{"d_model": 512, "n_experts": 12, "experts_per_token": 2, "d_shared_expert": 0, "router_score": "sigmoid", "normalize_top_k": true, "balance_loss": 0.000279, "balance_bias": true, "n_kv_head": 8, "head_dim": 64, "parallel_block": false, "init_std_qkv": 0.0141, "beta2": 0.99, "schedule": "wsd"}
Below are experts of layer 2 (counted from 0) of a mixture-of-experts language model. Rows are named router (the router's row for the expert), up (a neuron's input weights, with its number) and show model dimensions 384-511. Each number is 128 + 24 x the weight over its row's rms, rounded and kept within 0 to 255.
After each expert's rows: "mostly gets" lists some tokens that are sent to it at least half of the time. This comes from a sample of Wikipedia text that the model never trained on.

# expert 1
router [108 123  99 146  98 111 126 122 150 150 110 107  85 158 126 144 123 158 126 103  74  89 137 130 203 136 130 127 155 106 136 153 125 157 151  94 148 150 125  96 124 122 184 136 113 134 138  87 121 113 103 142 134 122 149 115 128 121  98 122  89 163 138  91 124 134 149  92 129 133  90 127 132 136  82 120 113 120 158 168 156 155 125 138 105 128 162 114 144 130 106 124 100 125 120 110 113 107 125 114 130 130 124 109 114  99 152 119 144 147 150 112 107  93 191 109 158 131 142 121 126  98  96 140 167 152 117  65]
up8 [131 147 125 109 113 133 115 131 105 137 102 118 124 112 119 125 158 114 123  92 122 142 149 107 159 147 135 151 154 102 151 145 197 132 114 135 109 113 116  54 177 136 139 145 131 152 105 132 160 135 130 145  96 130 157 122 129 114 111 160 171 174 134 138 106 137 141 122 144 115 114 110 131 138  80 114 149 106  79 161 124 137 134 125 152  88  64 110 152 155 140  95 137 128 153 127 147 106 135 141 120 130 127 103 103 145 102 133  94 117 141 118 122 101 108 118 120 115 135 166  87  85 130 139 143  94 137 119]
up9 [101 143 136  81  89 135 116 126 113 150 140 144 130 129 192 123 126 132 140 134 134 109 108 108  96 163  98 152 139 121  72 142 156 139 132 130 127 114 102 154 145 138 135 176  91 127 130 122  93 104 140 126 110 134 147 155 126 129 140 148 119 106 109 170 124 128  81 118  67 125 121 129 124 135 101 150 177 134 134 105 125 160 157 122 104 139 122 121 136 124  95 131 166 109 103  89 167 102 162 140 102 107 119  52  88 125 120 144 136 137 151 152 125 121 100 124 107 107 157 123 118 127 153 143 143 147 147 130]
up10 [142 176 119 148 138 152 123 107 167 116 117 146  85 152 115 166 100 129 123 121 113 116 140 129 117 142 165 105 150 119 142 106 144 147 166 143 152  74 128 159 133  96 135 141 133 133 108 160 112 128 121 147 148 159 132  89 159 123 146 133 155 152 128 134 154 126 122 144 166 135 129 143 115 126 128 112  81 131 155 145 104 105 115 115  84 158  86 127 146 127 145 154  85 102 137 112  74 111 103 130 142 144 180 113  81 158 112 106 134 150 154 176 141  86 121 150 148 133 130  95 108 132 139 135 150  87 137 127]
mostly gets: " MPC", " JPL", " ENG", " ·", " −", " 0"

# expert 2
router [171 122 110 143  80 128 119 135 132 133  76 170 103 151 100 154 148 160 131 109 115 152 160 104 189 127  96 140 179  94 129 106 115 159 180  87 104 123 138 114 117 101 123 170  76 155 142  64 147 146 131 137 104 128  89 152 125 147 122 157 135 128 145 121 121 140 129 134 113 104 118 135 138 138 104 146 135 139 137 147 142 132 133 160 125 154 109 141 167 120 138 123 130 127 147 100 113 131 105 119 138  93 149 107 160 102 113 103 124 180 149 155 161 132 135 116 180 155  97  97 128 124 111 122 140 125  97  76]
up8 [130 122 123 107 115 138 138 101 147 128 139 128 137 118 134 116 132 132 110 138 159 135 128 140 158 159  73 199 121  82 134 127 141 149 137 131 142 147 120 132 141 134 136 156 110 103 167  88  99 165 125 116  88 109 108 138 126 170 156 190 122 140 134  96 176 142 127 138  79 112 121 146 121  87 152  93 114 172 122 149 124 149 147 131 127 202  97 119  98 148 126 116 157 146 155 156 134 154  84 106 121 131  83 128 147 122 120 155 140 158 143 132 156 130 175 138  91 189 131 148 109 117 122 116  98 151 150 118]
up9 [124 118 120 106 109 128 170 106 176 150 103  82 130 161 168 148 113 129 104 133 104 166 173 124 113 149 191 133 129 154  68 112 136 129 136 133 132 111  77 145 108 128 178 157 119 137 139 133 146 123 116 130 140 139 157 117 132 146 133 134 184 126 133 144 123 143 111 146 108 110 140 137 135 108 175  95 156 137 101 157 117 118 120  89 115 144 102 103 135 108 104 116  98 137 122 127 134  96 120 141  98 112  96 100 113 103 134 111 151 125 141 142 133 125 162 108 161 124 133  87 137 118 119 125 135 156 190 130]
up10 [171 142 162 108 116 172 134 107 123 124 102 139 109 134 159 164 119 125  62 113 151 131 142 117 127 152 163 144 139 107 143 162 134 132  95 151 156  73 108 121 186 136 106 120 132 145 131 151 166 104 115 136  47 108 143 143 155 132 102 127 127  80 151 113 173 132 127 153 110 115 112 135 140 108 110 147 131  95 126 145 119 136 116 125 137 109  96 134 134 136  90 121 150 121 155 101 138  89 114 130 117  80 153 114 136 143 125 119 124 125 110 108 116 116 137 144 142 104 154 134 102 141 148 121 192 140 149 114]
mostly gets: " |", "  ", "|", " other", " this", " two"

# expert 4
router [153 121 107 108 110 157 127  92 167 146 134 138 146 141 180 170 133 136 146 110 126 116 152  94 154 138 147 124 158 114 167 103 158 146 145  86 116 107 138 139 122 125 174 128 127 147 116 119 149  92 134 125 129 128 160 181 138 108 120 134 131 130 144 138 144 156 100 138 146 141 131 154 163 128  82 135 110 180 171 155 140 120 139 111 117 136 130 114 178 155  69 125  91 112 118 129 132 137 137 131 116 114 104 134 140 141 144  93 118 128 120 143 188 105 184 115 129 133 125 116 109 117 104 118 139 125 111 118]
up8 [121  88 141 163 153 121 163 156 155 150 150  86 152 162 146 157 112  91 169 135 140  93 138 132 127 178 125 109 119 142  59 140  98 160 147 106 117 113  96 126 139 177 149 122 117 125 105 166 157 128 125 114 127 153 100 138 105  94  98 122 160 136 148 122 126 131  68 150 153 165 131 134 121 125 139 161 115 182 146 156 159 175 127 142 123 184 106 108 130 106 149  97 164 150 134 137 100 126 148 133 111 118 127 148 120 152 143 151 139 105 187 105 112 136 134 139 151 101 101 120 107 126 100  94  76 120 148  75]
up9 [140 124 165 105 110 197 127 129 104 154 101 128  93 140 106 116 160 152 158 141 137  90 183 127 157 116 149 162 119 109 151  92 168 106 155 131  91 116 132 107 118 139 146 154 149 117 140  99 117 103 157 104 138 161 130 151  84 130 121 137 164  91 115 110  92 111 101 126 146 164 132 135  87  98 112 117 123 105 167 173 148 124 152 131 129 141 147 171 151 120 120 141 109 165 123 114  85  96 126 143  72  66 123 111 181 157 147 101 138 120 142 158 145  92 117  85 155 146  86 110 140 152 140 155 140 142 136 103]
up10 [106 131 200 115 107 170 109  87 114 115 121 175 118 162 104 113 117 121 114 119 130 140  93 137 148 106 144 120 116 132 109 107 148 165 165 109 106 157  96 145  95  81 115 118 109 158 124 117 100 129 106 181 116 126 141 103 134 172 113 160 135 125 142  99 156 154 145 113 106 111 133 156  98 103  88 113 129 152 121 140 141 142 161 154  89 151 125 145 148 138 111 144 100 150 125 134 129 182 129 124 110 114 135 154 103 147 131 126 181 136 111 141  92 131 163 146 132 146 158 134 140 152 130 125 166 119 146 145]
mostly gets: " E", " New", " p", " C", " W", " P"

# expert 5
router [170 105 116 171 110 111 126 137 140 146 118 158 125 135 126 143 119 114 116 129 129  85 145 113 150 113 139 153 164 105 118 117 140 171 156  69 146 151 138 133 159 126 149 131 122 176 122  93 132  71 127 135 110 184 110 145 139 112  86 141 152 141 140 108 118 173 115 103  77 112 101 163 131 169 101 168 125 154 124 148 129 163 157 164  78 129 131 145 140 138 155 125 113 169 143 110 113  96 108  81 147  84 124 134 114  74 123 102 132 154 135 155 145 111 137 106 156 116  82 144 116 104  81 132 120 142 123  79]
up0 [174 147 150 115 124 131 113 153 113 123 137 141 138 171 126 164 135 158 119 105  92 145 100 113 126 130 147 175 122 122 138 148 153 127 131 121 104 171  65 127 131 135 110 124 100 125 153 131 108  95 114 117  82 115 114 140 137  89 113 129 170 137 156  99 151 124 120 107 152 159  99  84 156 111 141 120  97 150 112 105  90  60 140 112 113  86 106 156 152 154 153 120 127 141 122 117 148 109 131  95  94 138 123 118 102 170 104 120 157 137 110 131 155 107 139 141 107 137 144 148 129 126 135 156 149 110 158 125]
up1 [146 124 158  99  94 117 114 133 107 140  97 122 122 120 128 117 120 136 155 118 177 146 109  76 135 143  84 181 173  89 118 107 142 135 111 122 111 130 110 149 104 128 100 133  97 175 159 191 134 100 123 157 150  88 142 171 100  93 126 150 120 112 141  88 121 123 121 140  93 125 136  92 159 134 144 140 169 114 112 116 144 158 170 165  99 150 100 148 102 111 112 131 138 115 143 110 108 121 100 143 142 144 131 117 147 149 151 137 136 157 147 181 102 134 178 117 109 169 146  96 154 103 108 135 144 144 117 112]
up2 [130 125 110  99 110 142 154 123 117 135 146 120 142 131 118 119 145 140 103 140 130 163 151 108 118 122 114 141 132  95 129 174 176 177 120  99 143 131 126 119 111 175 126 135 135 132  97 106 153 102  44 174 105 145 118 118  98  96 115 149 125  98 125 145 147 138  78 130 159 105 106 130 134 122 162 122 116 136 130 128 121 123 153 146 122 105 144  89 196 147 128  71 147 167  90 161 105 116 170 109 100 105 141 101 130 173 119 132 124 139  99 189 170 120 181 113 116 137 131 102 130 138 141 130 127 113 137  95]
mostly gets: " people", " States", "ities", " government", "ations", " Army"

# expert 8
router [138 138  91 127 128  99 117 120 117 148  98 136 116 129 116 156 114 120 136 132 143 126 160 103 148 150 125 144 138  78 137 145 122 160 132 124 136 128 119 165 134 146 166 138 134 179 144 137 183 135  98 177  89 162  88 160 101  99 116 129 148 139 144 131 143 136 104 114 124 123 112 112 126 146 131 110 136 133 134 139 129 118 139 159 124 182 152  94 134 144 143 108 148 148 181  67  88 149 148  98 147  88 132 127  85  70 145  60 158 151 135 136  93 113  95  95 144 162  77 117 119 115 120 114 101 122 103  95]
up0 [ 89 135 102 173  99 148 115 122 161 134 111 129 125 101 151 129 142 166 158 119 154 106 170 106 118 143  84 120 113 149 120  84 162 120 142  87 147 164 156  74 100 119 122 152 137 119 150  95 161 114 139 133 156 131 135 141 121 149 148 180 131 109 116  95 116 133 131 143 116 155 147 101 133 159 125 118 113 130 133 117 141 115  84 143 115 126  70 155 142  71 110 137 115  84 131 149 142 140 132 146 144  97 103 178 151 149 134 136 134 166 137 168 141 139 146 119 132  87  80 103 132 115 107 121 119 166 124 140]
up1 [199 149 137 149 113 152  90 128 132 118 130 168 164 138 124 113 144 115 119 111 134 113 115  91 136  85 147 144 118 100 112 111 164 127 136 174 134 156 112 115  91 110 117 158 177 147  74 143 137 123 135 107 111 121 120 117 106 106  76 208 127 165 118  77  95 147 130  97 118 131 129  91 158 141 146  83  91 134 116 137 135 125 124 142 137  85 106  77 120 197 147 112 152 130 132 114 132 115  86  99 127 121 140 126 139 124 144 122 164 121 120 174 111 109 131 145 136 143 170 117 127 140 141 122 124 135  86  97]
up2 [108 104 126 126 114 173 136 133 126 109 126 110  99 119 123 134 164 142  99 145  62 157 144  78 128 135 110 130 164  78 110 159 141 113 134 125 121 108 183  86 159 146 102 133 104 136 121 159 117  97 145 150 124 139 123 132 119 152  93 144 109 134 120  90 100 147 119 123 135 162 111 116 116  99 115 143 133 130 154 127 112 150 154 131 138 133 125 103  88 125 139 130 126  83  98 132 142  85 151 140  99 174 101 140 137 113 108 114 109 150  95 157 140  73 137 163 125 109  99  92 112 122 151 139 133 137 130 135]
mostly gets: " has", " have", " but", " into", " would", " where"

# expert 9
router [152 122 124 119  94 113 167 117 119 129 128 162 133 138 112 154 121  81 146  92 121 101 123 112 112 144 123 126 149 124  98 152 153 159 137  81 110 147 113 173 136  91 150 161 112 123 115 153 134 106 125 123 105 122 142 154 158 112 134 122 131 131 132  92 107 136 111  79 111  99 106 101 100 121 124  97  81 176 171 134 141 172 195  90  82 127 127 175 117 160  71 131 131 130 144 142 113 145 143 137 121  73 109 127 165 102 132 118 140 133 141 146 140 108 189 131 139 149 139 116 131  99 105 155 132 140 133  91]
up0 [145 141  83 121 120 106 138 123 127 146 162 100 150  98 107 115 111 142 126  85 135 125 110 152 126 152 164 114 140 118  60 123 125 102 143 166 147 154 181 106 132 163 114 124 122 129 130 114 138 130  68 138  97 121 128 132 120 168 147 133 136 163 155 107 108 124 141 123 121 150 137 108 115 127 108 162 108 157 138 123 127 147 103 103 115 117 139 118 120 110 123  64 152 126  73  96 114 128 162 120 163 126 121  93  76 110 147  82 131 164 159 150 184 144 108 140 151 104 121 117 115 113 143 114 132 155 121 132]
up1 [ 99 150 129 146 114 106 162 125 161 124 162  99 126 139 131 145 120 127 114 105 135 155 156  92 177 151 130 114 125 112  96 101  98 155  97 110 108 141  87 123 135 103 137 129 145 135 134 141  98 130 123 108 103 154  95 119 119 115 130 129 129 144 115 102 118 117 124 162 112 155  98 152  98 133 133 121 135 158 117 162 148 119 113 144 126 129 166  72  98  97 139 167  96 174 115  79  78 133 126 125 140 107 126 118 124 146 113 111 151 119 127 105 102 106 161 134 119  99 108 148 142 119 113 123 199 128 128 119]
up2 [ 94 106  99 150 126 124 156 132 163 126 128 109 124 148 121 112 138  70 138 119 158 140 131 109 154  97 129 149 145 136 136  67 157  80 114  94 130 133 114 106 163 150 132 133 121 120 102 139 161 123 158 121  87  97 155 144 116 148 121 164 102 127 122  88 134 116 129 103  87 105 121 142 162 150 139 159 121 119 163 130 118 133  40 139 119 121 173 132 146 127 117 141 133 113 119 138 115  98 111 132 123 111 127 126 153 110 144 158 118 138 139 163 139 101 147 123 165 116 121 124 109 135 142 126 143 113 114  93]
mostly gets: " University", "ford", " Street", " River", "ville", " Jones"

# expert 6
router [118 109 179 144 139 146 120 143  90 160 132 166 116 142 138 158 134 135 130  76 139 109 139 121 174  85 140 156 147  79 116  97 145 184 124 121 139 127 116 124 146 128 135 160 156 154 141 116 155 104  83 178 127 131 132 137 139 156 113 102 149 146 131 126 120 148 141 101 130 107 116 130 156 146 144 111 144 144 175 143 122 208 119 148 123 144 138 121 144 141 141 119 116  91 133 120 127  65 129 107 173 109 171 120 117 109  95 101 189 130 166 164 153  98 157 109 163 149  98 114 140 101 103 139 132 130 133  99]
up8 [114 153  94 210  94 117 162 112 127 144 136  97 131 148 122 127 130 114 106  75  98 124 120 125 163 145 128 136 106 128 128 118  98 131 125 121 112 107 147 166  76 139 137 153 130 136 128 141 112 154 115 152 100 102  83 161 172 150 128 117 147 141 135 103 188 155 135 142 155 104 102 128  99 126 120 155  96 134 143 148 108 127 143 112 128 121 131 116 138 157 114 129 106 142 122 127 136 117  87  83 109 122 162 132 146 101 124  99 136 134 137 137 139 114 142 126 154 147  90 146 164 127 119 135 138 104 151 141]
up9 [128 107 140 128 131 122 162 120 133 174 110 160 173 144 137 133 114 107 140  90 151 171 148 104 158 121 108  87 148 134 124 115 111  92 165 128 148 136 136 101 134 152 117 131 122  95 125 109 160 103  86  97 132 101 168 133 135 155 163 125 115 109 101 132 109 174 108  99 113 125 123  88  96 132 131 115 144 130 136 109 150 119 149 132 149 117 113 156 161 152  84 115  90 107 145 100 160 140 134 137 138 130 139 121 123  97 122  96 113 138 106 118 143 109 138 107 107  96 109 144 119 109 129 135 152 121 157 138]
up10 [163 130 130 134 131 129 104 110 110 121 161 118 115 155 112 111 130 148 108  96 123 159 143 120 164 103 152 142 109 134 100 115 158 174 121 121 133 106 140 130 147 112 109 158  68 141 154 119 107 142 105 129  83 161  64 109 120 140 121 151 164 148 112 103 143 146 137 148 131 137 117 122 119 101 119 139 144 105  59 175 147 158 126 191 114 146 118 121 140 147 143 162 108 138 131 115 106 119 132  96 143 129 155 152 139 134 147 117 165 151 183 121  82 128 125 128 109 121 129 121  51 130 134 101 154 172  64 107]
mostly gets: "=", " at", "The", "″", " during", "ical"

# expert 11
router [121 122  95 146 111 101  90 118 125 156 126 139 118 121 173 171 126 125 150  88 141 119 149  96 202 148 136 137 187  80 156 105 107 168 163 139 150 134 160 118 127  98 132 180 127 109  90 131 139 123 115 139  98 148 107 160 158  89 151 169 158 142 148 102 178 122  93 119  75 148 151 115 114 154  87 104 123 163 106 129 179 131 156 146 123 139 169  94 153 161 136 106 104 150 158 104 157 155 110 105 138 130 115 112 117 126 151 130 116 150 133 134 156 133 141 114 122 133 152 128  53  88 121 113 139 170 139  82]
up0 [128 131  86 105 121 137 112 138 121 174 148 128 105 146 123 121 120  95 155 138 113  87 136 134 102 108 157 130 107 142 151 141 127 162 118 141 133  77  87 160  85 119 128 177 146 105 101  89 133 112 121  99 142 150 149 143 151 141 143 143 123  76 153  74 113 134 100 112 158 129  95 132 126 137 143 144  73 118  98  95 141 165 158 152 139 185  95 145 108 114 143  98 140 181 146 100 110 136 108 120 116 122 109 120 111 114 139 130  82 152 130 162 164 100 130 130 134 147 109 109 134 163 123 152 124 151 157  97]
up1 [130 104 172 121 133 157 177 106 139 120 101 122 157 156 125 138 116 155  94  90  93 128  99 108 139 133  90 129 147  89 101 125 119  88 105 111 125 170 121 141  81 129 166 125 123 126 157 129 137 108 108 134 143 167 157 164 150 135 147 107 119 126 139 118 121 100 129 129 137 128 146  95 142 119 118  90 125 130 147 120 114  98 112 116 125 101 130 139 174 147  99  96 147 164 170 131 123 133 110 150 124 109 134 132 123 109 168  98 148  86 139 143 127 178 157 135 148 156 140 120 123  99 141 171 134 106 128 144]
up2 [156 131 119 146  98  92 139 143 117 134  72 131 122 164 121 130 148  82  96  82 116 115 136 119 121  85 114 125 134 138 141 163 134 156 154 194 113 144 117 102  93 100 124 144 169  99  88 163 139 130 157 113 119 129 186 118 109  86 117 124 112 131 145 113  89 139 107 125 145 139 105 148 121  73 163 104 109 178 108 162 152 183 145 131  89 178 104 141 158 169 140 126 107 145 174 175 155 116 116 129 151 135 143 110 131 149 107 154 118 144 114 110 115 140 160 125 195 122  68 111 111 104  86 148  78 139 188 149]
mostly gets: "%", " season", " part", " most", "ort", " use"

# expert 3
router [155 128 139 108  93 109 126 117 126 147  62 156  78 157 100 142 137 113 113 106 110  96 114 126 163 124 160 159 123 108  87 127 124 160 141 109 140 128  96 140 100 147 145 149  93 158 126 119 138 120  97 154  97 152 116 135 136 120  99  93 146  97 153  81 122 118 111  93 113 126 105 105 134 136  99 116 116 149 147 161 119 123 160 106 136 102 125 126 135 130  91 100 157 148 114 130 102 125 146  76 107 126 138 127 113  91 152 110 160 138 136 165  97 120 170 191 158 164  94 142 117  99 135 159 116 147 159  84]
up0 [137 127 135 122 139 133 112 121 117 117 179 155 174 141  82 174 146  94 123 143 121  95 155  73 116  87 122 166 144 108 168 107 162 127 126 141 120 160 186  67 121  99 140 118 125 177 121 103 160 125 102 169 102 115 164 146 128 120 112 162 143 146 117 120 110 144  92 184 130 146 162 136 137 148 118 109 144 113  76 141 136 144  85 157  98 155 119 112 150 145 162 137 129 159 133  99 125  90 106 111 141 146 147 135 108 131 147 109 143 134 143 123 157 127 132 124 185 162 122 144 115 138 129 167 111  98 103 121]
up1 [121 108 122 169  94  85 126 103 115 126  64 144 118 160 150 143 122 139 131 105 124 129 127 132 149 148 143 132 128 151 131  99 123 139 106 130 140 124  97 127 138 120 147 148  91 138 147 106 104 111  78 135 146 143 119 156 150 125 115 109 153 153 113 140 162 133  81 124 149 137 131 116 167 120 121 171 150 108 143 114 133 152 141 124 104 159 160 115  85 141  87 104  84 152 130 136  55  93 100  81 106 137 113 117 126 132 109 130  93 173 143 154 113  83 103 129 126 116  87 131 102 136 153 144 140 139 129 139]
up2 [167 137 143 140 139  92 126 137 138 146 128 158 148 127 135 142 171  84 140 101 153 154 135 104 108 105 130 179 173 118 151 145 119 137 153  93  95 131  90 125 148 104 174 169 127 145 120 119 124 123 106 137 103 126 130 124 152 132 146 109 141 136 167 143 174 131  61  86 129 147 129 116 120 147  69 152 104 120 114 164 126 157 109 160 128 154  92 147 130 162 135 154 127 122 121 110 168 130 163 127 140 139 116 141  77 115 127 102 121 134 133 127 193 162 127 126 128 161 110 138 109 117 160 128  79 121 152 156]
mostly gets: " was", " a", " is", " an", " been", " would"

# expert 7
router [138  97 163 143  73 154 178  83 145 132  71 122 130 167 143 140 133 141 113  93  99 130 101 144 168 109  78 146 153  98 136 133 149 148 121  94 123 141 118 140 114 116 131 192 134 136 164  86 134  59  94  95 132 158 148 116 138 160 142 121 127 155 145  90 139 154 119  99 142 128  93 114 139 133 111 117 148 185 141 133 105 148 167 133 107 114  93 126 158 120 108  88 129 153 155 125 127 133 143 118 129 104  98 113 140  95 118 104 120 130 105 161 109  97 234 152 154 155 130 137 111 112 137 151 129 141 127 108]
up0 [147 110 125 147 110 151 136 129 130 115 176 139 130 171 142 127 135  93 118 134 147 138 137 106 141 115 106 134 119 137 128  84 115 153 175 137 148  92 126 161 184  68 122  93 166 145 123 164 130 105  94 125 125 129 135  95 158 106 133  92 125 134 127 129 120  94 171 118 141  90 113 132 152 119  67 123 117 168 125 177 112  89  96 125 115 126 133 147 146 183 114 119 126 114 116 117 169 159  97 138 119 140 125 121 117 133 141  74  82 152 112 174 109 117 137 147 153 119 140 157 125 110 104 160 130 100  98 147]
up1 [157 106 130 144  81 129 125 150 106 116 162 163 163  98 156 146 129 102 124 147 149  98 153  87 128 103  79 136 146 158  88  88 113 119 140 106  77 121 179 156 169 138 197 141 125 110 149 120 148 145 147 156  88  78 142  93 108 162 155 103 170  97 121 148 149 152 133 172 125 139  64 155 100 135 169 173 137 135 147 129 126 127 116 148 118 143 107 111 117 105  96 104 181 115  92 102 178 124 145 169 126  87 118 157 120  73 130 143 152 143 142 159 118 146 120 141 130 122 103 139 119 130 127 108 134 149 155 135]
up2 [ 98  86 136 137 129 135 143 116 123 155 127 140 164 124 158 132 135  91 140 153 111 136 119 120 130 116 116 130 143  93 102 101 120 120 158 123 134 135 146  90 109 112 107 147  78 158 158 132 130 142 114 125 109  93 104 141 128 134 128 138 124  90 149 121 111 149 115  84 116 102 153 103 111 117  94 196 147 126 114 132 122 150  87 157 151 170  83 102 160  89 106 103 141 129 119 115 109 138 130 116  86 161 156 134 122 174 124 162 167 159 159 153 131 112 126 152 131 130 147  89  82 152 143 159 124 134 118 135]
mostly gets: " June", " January", " (", " September", " July", " March"

# expert 10
router [132 108 114 141 108 129 138 140 112 159  71 120 106 130 114 159 133 149 139 122 139 114 159 109 152  82 160 134 175 118 130 114 112 144 165 109 141 116 184 147 158  92 155 132 128 153 164 135 136 156 143 191 164 154 104 126 143 120 134 165 117 118 135  96 180 147 117 113 137 154  80 123 127 167  47 151 152 138 124 166 120 149 126 158 105 122 133 148 134 104  92 116 104 124 129 121 135 122 146 106 120 131 174  78 127 140 145 146 151 136 164 150 109 133 137 108  87 114 154 135 124  95 112 135 144  93 161  90]
up8 [ 67 130 167  92 121 127 110 132 114 130 127  94 132 151 125 134 111 157 147 119 149 150 116 130 121 144 204 113 115  85 120 154 158 121 131 111 155 136 100 128 125 161 128 102 111 138 121 127 103 134 117 129  99 119 112 133 141 154 154 156 122 101 167 125 124 113 114 166  97 120 122  94  66 139 151 121 154 161 153 128 148 150 116 122 109 101 137 161 144 139  69 125  72 101 115 125  53 133 121 168 123  82 151  67 112 115 138 120 119 139 150 115 160 119 118 129  83 156 127 122 131 103 122  98 150 140 121 106]
up9 [ 81 127 142 126 101 131 147 121 126 105 120 108 100 147 149 117 169 143  94 127 117 191 153 111 114 102 148 112 133  99 115 120 127 158 103  68 130 168 114 155 150 105  99 157  92 143 131 112 175 146  94 123 148 104 156 115 116 158 170 110 112  87 140 159 167 147 115 163 114 108 133 178  87 128 125 110 155 121 151 177 128 111 133 117 132 161 110 104 155 121 133 138  63 114 138 110  56 127 136 168 141 126 111 153 116 121  98 114 161 141 117 127 146 114 130 152 156 102 114 130 152 112  79 105 140 141 142 155]
up10 [166 132 125 150 105  69 132 141 128 127 111 131  86 151 106 109 152 136 132  80 121 120  83 143 145 134 164 149 109 162 124 163 130 194 127 120 132  95  87 139 136 116 157 125 146 114 113 127  99 130 110 102  84 137 109 135 141 119 118 114 180 128 131 115 146 132 139  85 144  87 127 120 143 100 160  99 125 146 134 208 128 135 124 118 103 129 132 157 137 115 130  85 107 132 135 131  85 115 107 155 124 108 131 164 105 115 145 126 112 154 117 100 116  73 147 113 146 147  76 128 152 102  95 100 149 117 117 153]
mostly gets: "\n", "-", "\n\n", " \"", " which", " it"

# expert 0
router [156  84 155 129 117 132 127  70 166 167 128 128 115 124 154 131 134 112 151  97 154  95 146 133 164  95 133 148 126 123  96 130 155 136 145  73 119 113 106 117 134 113 127 155 109 153 145 131 147 114 156 140 114 168 101 135 126 151 138 138 160  90 130  67 165 129 102 105  98  86 128 125 115 115 109 125  68 129 146 184 128 145 108 153 144 143 108 113 162 120  91 102 139 117 164 120 101 121 140 122  94 109 153 163 140 119 116 135 126 157 129 130 102 128 141 145 135 104 125 109 119 103 139 149 134 167  98 100]
up8 [114 157 100 127 124 121 189 105 119  96  99  91  68 114 149 131 100 178 102 116 105 110 165 131 113 113 154 177 100 116 150 143 132 139 156 142 127 132 179 138  99  92 147 141  97 131 190 127 128 144 133 117 117 155 156 137 173 130  57 106 142  81 135 111  97 126 122 127 165 123 112 129 100 132 149 100 145 141 171 143 136 128 119 149 128 132 130 161 155 100 114 120 122 124 117 121 140 161 135 114  80 100 151 119 116 140 122 142 111 114  96 148 101 107 123 139  91 122 116 145 146  82 133  97 125 156 130 136]
up9 [106 132 142 125  85 130 116 120 157 104 146 115 149 138 115 132 136 122 137 104 151 144 149  85 160 106 131 144 119 116 173 132 137 125 161 158 115  75 161 160  66 109 120 135 148 124 150 129 143 113 128 119 148 118  89 142 138 125 148 161 150 128 130 151 130 126 129 118 138  84 139 104 173  79 120 104 111 155 105 122 127 144 129 155 131 132 102 127 143 126  94 103 132 129 154 111 181 122 107 191 122 113 100 129  82 158 131 137 144 177 132 142 136 151  89 118 119 134 116 114 119 110 119 161 186 131 111 119]
up10 [131  95 127 134 100 148 126 119 142 124  88 143 117 150 116 161 116 128 139  35 117 148 116 142 122 112 126  86 166 127 139 197 145 154 124 117 116 104 130  74 101 113 150 141 154  83 116 141 102 123 106 122 134 110 138 126 147  79 118 124 164 113 152 166 100  97 109 114 139 104 128 107 111 165 106 141  99 153 145 126 103 129 142 124  95 113 107 129 145 123 113 165 135 158 157 136 107 117 137 182 131 153 160 127 136 110 130 125 158 114 132  99 118 117 143 110 111 108 166 130 122 100 138 107  93 126 175 138]
mostly gets: "′", "″", " Genus", " Born", " footballer", " Coordinates"